From a checkpoint of a small mixture-of-experts model trained on Wikipedia: a variant of SOAP for the experts, 3669 steps.
Below are experts of layer 6 (counted from 0) of a mixture-of-experts language model. Rows are named router (the router's row for the expert) and show model dimensions 0-223. Each number is 128 + 24 x the weight over its row's rms, rounded and kept within 0 to 255. Numbers have three digits each.
After each expert's rows: a language model's description of what the expert responds to. This comes from a sample of Wikipedia text that the model never trained on.

# expert 19
router:152136137114133124111130137158124142138095176135129166162105156151127076087181129126119092099100131114102171162156148108165101130143108126124127163140118111109129173147113150111110122119103116126137151115120145100143070143135148130144080110125109104127138091119140112126133090143112119115167120120135128121128191109117096146120148088127123166127101141113155151182099105117137116126126161081129118114108156144145128095105129174117097146155179075125087139152103108085109163157100131085109124170107152118139132183170120122119113125128102107122134149154102159168114135104119114113134121087117126117074149127134156139108155154164123096117136094107131111166086137093133111096158
List line endings, numbers. Line breaks ending list items and infobox lines, plus digits in dates, counts and citations, such as (201'0') and million.

# expert 1
router:119107159129176147104148119119162130149099111139104150138162139132105104133143142141125131138061139091105165154117141168139123152145129168124129150124142156112145138151109128150147097094110113152103089135151153142136117150094104118129139128165096140151145142143113117114102133160202109102126167145154136140143157146163131087187156101106154122143099128122115129170146111105158097111118177112124108166093148118139137136088144135090150131106112118143128153110140106170146143121114138106050130147131150154114121117174126096099139153081171089149132157131107141154105178152092143104137108144072146118108138107139119127144109102139120155097104099127161116157075131144133141122112
Table cell digits. Digits of numbers in sports stat tables, scores and schedules, plus position codes like MF, DF, Pts, and dashes.

# expert 12
router:105093116111135152125132118093128123111131098125136093167103108148127168135089150126123153118114151113123121084131130129113118128102110137113122108167140082117138123117133124142179115149102129152147142079108108167148164130164109129142167136111092103139105111184129113100128132051099102157111100162146116114129154097128101124085148159097091123129119154171140071087134126133129102138140143136103153120153121147147145162104169149108138126154124162173109175119140119154152120103159113114142140120114154149116142122149129093125095196145088143171135138123157088166130139100132129116090160149107134098166110146153102097087114121112084098134118159112139112077131145123129158112124
Proper name beginnings. First piece of a capitalized proper name for a place, venue, band or publication, such as Los, Hong, Mo-hegan, An-imefringe, Gro-ves Stadium.

# expert 4
router:098127150124107153107151126145153159103133143105127127117129110119157133156118149144109119109117139112105073114125152160094119127097110109103125097123151180123146117115165137100176109093154134102128093124158089120112119111197132113106118102148182099175121134179115153102147129115176114135131120190167139113103135114120142096122125089087175124098173095116125127109097118154142131095090141143123178090075142136118171145129142127120154122133090118126156124136073139165121157114128115116141130125125134149144125095094132110157149140120129155145108141109126135069142107126106149116142113152172162107162135119116130096148116130112120102156149137144169131092091145133091129168099
Table separators, header abbreviations. Pipe separators and first pieces of names or header words in sports and election tables, such as Pld, ±%, Win.

# expert 3
router:171158115132126161157104096142127129166097091156133176137111100089148125115129149110121089156116139129147132136099106103159185124134156117103131104102124130133093152174154088157095119127107100132129167120118138122103147146112091108136102132137125136101140102106117113129131149181113092114171104097118134175129172168145161148118125115130126161126131167112166127113092193149121130110171092134152159137128117154165130152110128130150123145091122123106143152110153119122142089120148167156122135152169081148110160142121127112131152137143168104129113119160143151149141189159099113101149096159109139116128096116150144160139178163133140134138148094171161094127142162130124137157132
Verbs and verb endings. Main verbs and verb endings after a subject or to in biographies and narratives, such as took, married, won, experiment-ing; also digits inside table percentages.

# expert 25
router:089106095078145136084105114134127117105142079135170102150170116113166125114147122125129172114107123158098133120154111162158158128160105135122128148171128142111159113125091120164121096097156087105118142143113105132126134138112141176098174158133120114129126115130112149101095105126147159144146100113152110117128115114099147176161102113109107128085102078104114105127142097115123123140123143169158142166152112199159166148157110125116120166148154156104135144147136116164158140087100106108150131140122135144143101122132161156132140109153155128141114122127103105110167168174141136186106122147121121135158146119105129115104119082113126107102118128167120087164138086178109125111111
Given names, ages. Name pieces, especially first names like Ali, Michael, Ahmed, and ages in "age 55" birth lines.

# expert 15
router:167105123132115125167106111127104076139128119077124149112120087132136167137105128141109101074133119129165138141113110113134088161110141143113122132108099130108102105139123171115105171115123150150096132103131098168113118114093135137131076156086126125103105118143111129132162156069090129176120103102113150147124131121091120139156145152164165111126129153153204138111121150167125146110133142150075136096166120125131095134109152144174095125084112136130107111120124137086103123134162153081153128128108120070136116131123152115159118153126102114117119116145112129085118128101165163159126142155134127121122060116127166096120126150087124109112145156109127128158147121112116162105090
Determiners and possessives. Articles and possessive words opening a noun phrase in running prose, such as the, a, his, their, its, new, and possessive 's.

# expert 31
router:150116083094107130143160145152134065134104132174122125099119172145125106142107151143147150102123109132093135132095104136081104120115138112133151105146155146122119143144122105143173153128131101095106135112137187104072133126072110150137099147126089136186137127134146146176108137084100122159105118143143098138179132140123117130123102092163143119089127151162132087103170106108140184128145115125138148127087159135118093127117107150147091099106099155126116122151105125143151141104101135137164128158107091087105145081130122134105104108084109112121075104091131122124144107155147096119115079120137145124133140113155140133115093104136104141143129149131111119111161164147121154097159
Proper-name head nouns. Final words of institution and place names, such as School, Railway, Stadium, Avenue, and coordinate decimal digits.

# expert 5
router:123159116104097105134109105116108117162126129137088119097085163115143133110121116141161071126140137147171122133123165098096130107087071138129107105105130104107077140065157147115118118124146153116147098129127149161084152099117123121147132090107112121144134106135124150105166117142130136135114091162102131169103154127128159114114159165148144158100151119123129164107085136125134100138128131160094146139153122133136135134137121099168116145117113126117134140129102124131092079141136138087148108115132159168100148104143129157120102143122148111123133097093091134151146061108156106100178139161138118144113102106098180147150138113130149158093160153063089162156142155120136127151170
Modals and coordinators. Modal verbs, and, to and commas linking clauses, plus may in disambiguation pages (may refer to) and See in See also headings.

# expert 16
router:127129132115134154100181129121138133154090158143153102155123161089126099138112097148108139154083148125104135132128111129100168125155131112156131137103110109152125138137079157107113108121160100140154146115178131136098080144179101145108144138155118158140087178105127092119148153116196139150132141084140097107142147127112152112148097102128099138142104147153100141144135094125137154138166173116160116169110126134100142167142142095120141147143117086095148125124134087170126153129089156116132097129137113163109112136131108102175116150151152135154113092132144131122138163170099133122105131088148135091147140105095112103166100144174155112137137069151137110095154085124122125129137
Stat table numbers. Numbers, signs and separators in standings and statistics tables, such as −, +, °, .549, and pipes between values.

# expert 30
router:148109151114144096139150138122160140126133167131124145167159153128080134096126136150113161168112130101110162111130126101090119118132110126121107123111101110123139109129123146144159179096120158134162152149104147135099186087117175109181134151150124159144137106128112072153142067136104131105162148134110157153140120129136140144138171095108159116120109163123098173097133183143127128148144115114150101148140139134139107130114146084118125134109177145139118101116164138132173133091142150154148155151104147098151148089093119120107141101103107118082147141129124117138165125151136161104140122117155123117115101146115170158071142128147125176155118092157146140101167141163147104169103
Year endings and credits. Final digit of a year in dates and terms of office, such as 2014, 1985; also award and credit words like Nominated, Directed, led.

# expert 17
router:141108098166109128150137094137172148147109126159125086157089114171137087101122166119153160111152132099138183108085111147089120151116084129112157137098098103097111105129092102113118120137105159126138124117148173146089149112109096102123141109094127140111126085119110107140109132103147104131144127146157141126130119081122092113146078127110106148123159125131133107156152148106153129098161157143151130179090098128136154131104097078138101112111158176121118110139143148128164130137112107149185128142133104094120146111156111121125120086124110103128125077116118090155135148157153124076066134115127155104139143150142166169121129132114108107117168133126119139141165152124091091145130
Event and region names. Head nouns of proper names for competitions, elections, censuses and places, such as Cup, Championship, census, County, often in section headings.

# expert 22
router:131122118132163120125139166148087156122152153164121132130121096125150134152152148093103129154152132131155145135143118127146160102157138136161119172086134170171102139133079149098138118085105117144141091132124105111105083127175137112151140109128094130157098147123177163144115141141104084158159155077138102099156126125104126141153128124139111133159121106115136153193119124136146150173109131104094118129111115130149134146118126110136115077098164129104146158136158100089136163108146174075111120140077117140124109123114128076095139153124145126113148160121138174115098126079098116101149110146143137150118168138107117135098131140128181153134104078104104103120155125120104087141152
Units and math symbols. Measurement units, percent signs, coordinate marks and math variables, such as km, sq, %, ″N, x in formulas.

# expert 2
router:115098115097096112106101099107107151130138118168134138129144135105109146145178120094095093164140154114133109131124109140107146142136135155154109121076154110128120132116112137165127143135149160078150145167194139129096136100138122173135121164132143136147153144092186162159170123161094126148132106117115115127126149113125091152113127119183128128088095134155147128101126146121118112102116075149107117109172106098139147116129133094134113157124099138103104112125137103155161096123101114125149132111132119153077110110167127168154118138132116089119149147116110102150130159114135128171109156107087142107138094121123139114172129156072105135136160172101166124058103097139156128112116
Agent and relational prepositions. Prepositions and articles after verbs or nouns, especially by, with, of, against, via, using, as in described by, losing by knockout.

# expert 13
router:143116121122137164094157135123112164097114136103132095094144140181171086122132097129124145088123119165128131136134133126097117147131111074105146132073160135125061129138106121114156090108116161155119121110164149108128108134166081135143110142096117131141104134139126144158136099154136133135102126137104155144125128068160121135105156135179128147110185126125142119070144097158170092142175156123172093121123163106143107123139128146150100098098184121150153162112106122150136137135136142114071157136121126153171163100164142153121134148165112132129127127128145124118146123106104125114166163120159144102143147163116087103093168105133097113121122141137108121126098137103123119112168
Year digits, infobox headings. Inner digits of years like 2'0'20 and 19'8'0s, and infobox section words such as Personal, Career, Scientific classification.

# expert 6
router:117157147116126147105107124134151083147125165143129138117166103115103121141141134122121150120171133133152142134118098121088135143152108149116163137140107108155142140106093101140134160080172134092109147148117134097171151187122148096158079146165115161117130075091112122143130131123136115113118177163062182100145067120130156148102121116107138127112158094091168150104137111126099122160120135134147128138099146084145118097128096166140139123091149137099123127145133134093126126120105139105141106123116105130092112085148177171116125153128128142083131101111139153126094101114170140110109155109104130157085139125111121121141155124125116083115094158180130095108133126157118161146098
Field names and head nouns. Nouns ending a noun phrase or naming an infobox field before a colon, such as Publication date, Genre, Deaths, evidence, relationship.

# expert 14
router:153136149107098136150062146145112136142101103143140119087137139169092089094148110146115140134138137135134144098143164111105149139174124107108150099123129132141159098116124110135180146147152089153137120110127139168120123106131160156152134142139138085142081170083099139110099093167161157119140095118106082150126102145087119132118117134132135091128143079098081112098095122113104147126120140108160115167116140128164118114140132107123128085145138164179130140106131174134109152153104122129145112097084116149129092110124114120121145074104115147129125133113136138149094094136118151146093100132128164093093122120129141174120129095132134145146162085084092111105125089144074136111116
Table and list separators. Pipe cell separators in tables and commas between place names (Lincoln City, Oregon, USA), plus semicolons and closing parentheses.

# expert 24
router:148123133081106104071115104157113135138139121130126099128120151113098094154135150154140171115152125140081111098116096147100154119138084117099102174183141099155147120123130156113074140153109119115122132123080097142136164133076109135148121149094136147089155093127133105120140098060093141136142161153117106109119113103118159122140146096148106169119136098125136121147135125151127129155133135144154110170117172110176160084127162104083094141127126135160127141107126177108091150120109131142168125106139104130123123106137144178114097106147146131106137122129146128131115119150131126137113107106128116143135149096175090128104163134118188113119102152114061129164141094118128113114100
Name and Latin endings. Last pieces of surnames and Latin scientific names, such as -ius, -us, -ensis, -ae in binomials, plus surnames like Miller, Robertson.

# expert 18
router:122104132154129135143134160100153085115111106095100075146115137150161140111152129125162100127137137135129126164119099124159138156166091107162146093140146158140101127090096143132123095097133120169156128153152156133117066174105124102113146124145131128157165122148099125111085098090174118124136156098124095134142174120144110107145107097057089146152099082110109127177118118132176143145136117081116123139132115146110143104143130146121152147134102075152161160119153090117106116129153105138072090131145122125141094158143147130126117113131163110143132106173105144109117111118095153100116145112118147131102157123123124161108103090144121174131125104167157134119127138134153154107158
Dates and table numbers. Numerals, spaces, commas and dashes in number-filled tables and dates, especially statistics cells, month names, years like 2014, and minus signs.

# expert 9
router:164148143164141084166170156114141106110179095130148105104157121139115159178171129154160104117117170159167164144142133119120094141136134095123118144107147123105126138132086153097129185120137165136102089157166157141106136115084113085137129093154108147147092129137128122139114116138126080129097128129152143104125134103151135122135129158119116085144134151130179116100117129127127148156114113133154112104091145129067127104099110151140116104131104182105123091130155163090127097120123123107155107159127146132142124109144153111144142149108102120135100096140104140143105111159152144105110187156182132098146121126109138141145139171152100081117102120168137117139098149094131156152104
Table column headers. Header and label words in tables and infoboxes, such as Votes, Candidate, Turnout, League, PF, Batting average; also closing parentheses in table cells.

# expert 28
router:152102115142171122104147128126150141109146128166144087137103137101115113117088155174095182134103132164152106139107116116149148125111119102127145147144099104174147148126166160133129146167104089086142097124101126133142164114106173098119124130115148130116105095115103144117107089152131140121141136129144127124109112132160154137174159108133143118137102149129124120158138091105157137151089150164141157118148071148132113147115111124139144152108156147154099121110164149132156152109106092156151091067135120100166149072138134086101076059114123123148174128100151124108145133163139169185102081152113129135141133155141102152146119115134140122161116140128133125174159108124136123130114
Foreign surname pieces. Inner pieces of non-English surnames and place names, such as -ič, -kov, -ski, -cz, in sports and biography lists.

# expert 10
router:149177140153104138148104147123122168096136114111143131134088171144150074141106133143128093165152121130129147112114100136138132066119141100106135114134147128101121105092154082145078128152069127112118120145115153128145153130137137173127093091135115115101114148088098136158157119141093122095107115158118144159113125131134161083107131102105135196165109159069146142127135148149111101132156152144121122154127108115090123127072152126150120110135136157110121122107151170122109143114135158099131135104126099126135107102107150128091115143089146162078180155133133118150123112086170127115116092152104149104114140135121154129131159135112104184138145122136146095124142121155173142160163
Adverbs and function words. Adverbs, auxiliaries and connectives in running prose, such as however, too, almost, not, or, so, appeared, went.

# expert 20
router:131129114166174102105140091144117084077124148124125146105097107141146131175136116116161145124144095154136109144131129090128127125142142160111127105133116116135119088087183107136091150141109099115126156125107089133155141105103112086132112154094101167156122146127122147138112173119117133085146093139121097111121097105130138108121139108151088163088129129132166149182133142159135151116147065158152172102135098106116086129107112167128151102112121110161164151138135142109130092138141102161159143097101145105148133112155134107124158126152147133139141133101144130126133119164154155151138114138165145109146094151143175091113128142141095121139153187171157152170142113078170127131135
Word-stem pieces. Inner word pieces and content-word stems, such as catast-rop-he, con-form-al, human, blood, often followed by suffixes like ing or ation.

# expert 8
router:139086141130118149125164125139135148074118117134138145120130114134128148111112139142141129122141124087127139176148113140100121149144132166092102173114087108081127143162099112112094149147133109157091121143130167137112117127106106076136113160134112174153141120113073120115112128150121133097156145113108142123141174153130131107116128113116130137113135113154127156113144080122160137163150092120141086097198106114173071088145145114100143146103112102129142122154131109128113154141163182123100114161054077127152137108165139110172141115090109169101103137176135154134136146105130114115152134136102120153108137133152093119100128148147118096085109144112121115127156105130147126157084
Digits and numbers. Single digits inside years, ordinals and scores (70th minute, 81st Academy Awards, 31–29), plus number words and sentence-final periods.

# expert 23
router:108144143161126085086142158160114143092125154114103104143091124111092164114092113129118144113102076115105140077109173138091117117122125070089138134145117135140167189126158160165163098138167105107144101141139143091145140139160132133119118115106079099146112112145161122113098110135137173172120095110162120128149099156141129112117094140121158116097099132125150117125126157116157195100104149121125121093132113169143128141127147149153108146125147138101146129139113154143134185161152117116094151129139125137146182148122163117082146108140129155119140166103126103121129112126138096127135117160129121102120160145164105150144108152090156107138114107116140157131107114142111076086146
Name-initial capitals. Capital letters and first pieces opening foreign or uncommon proper names, such as G, Kh, Sch, McC, Zh, Haute-Garonne.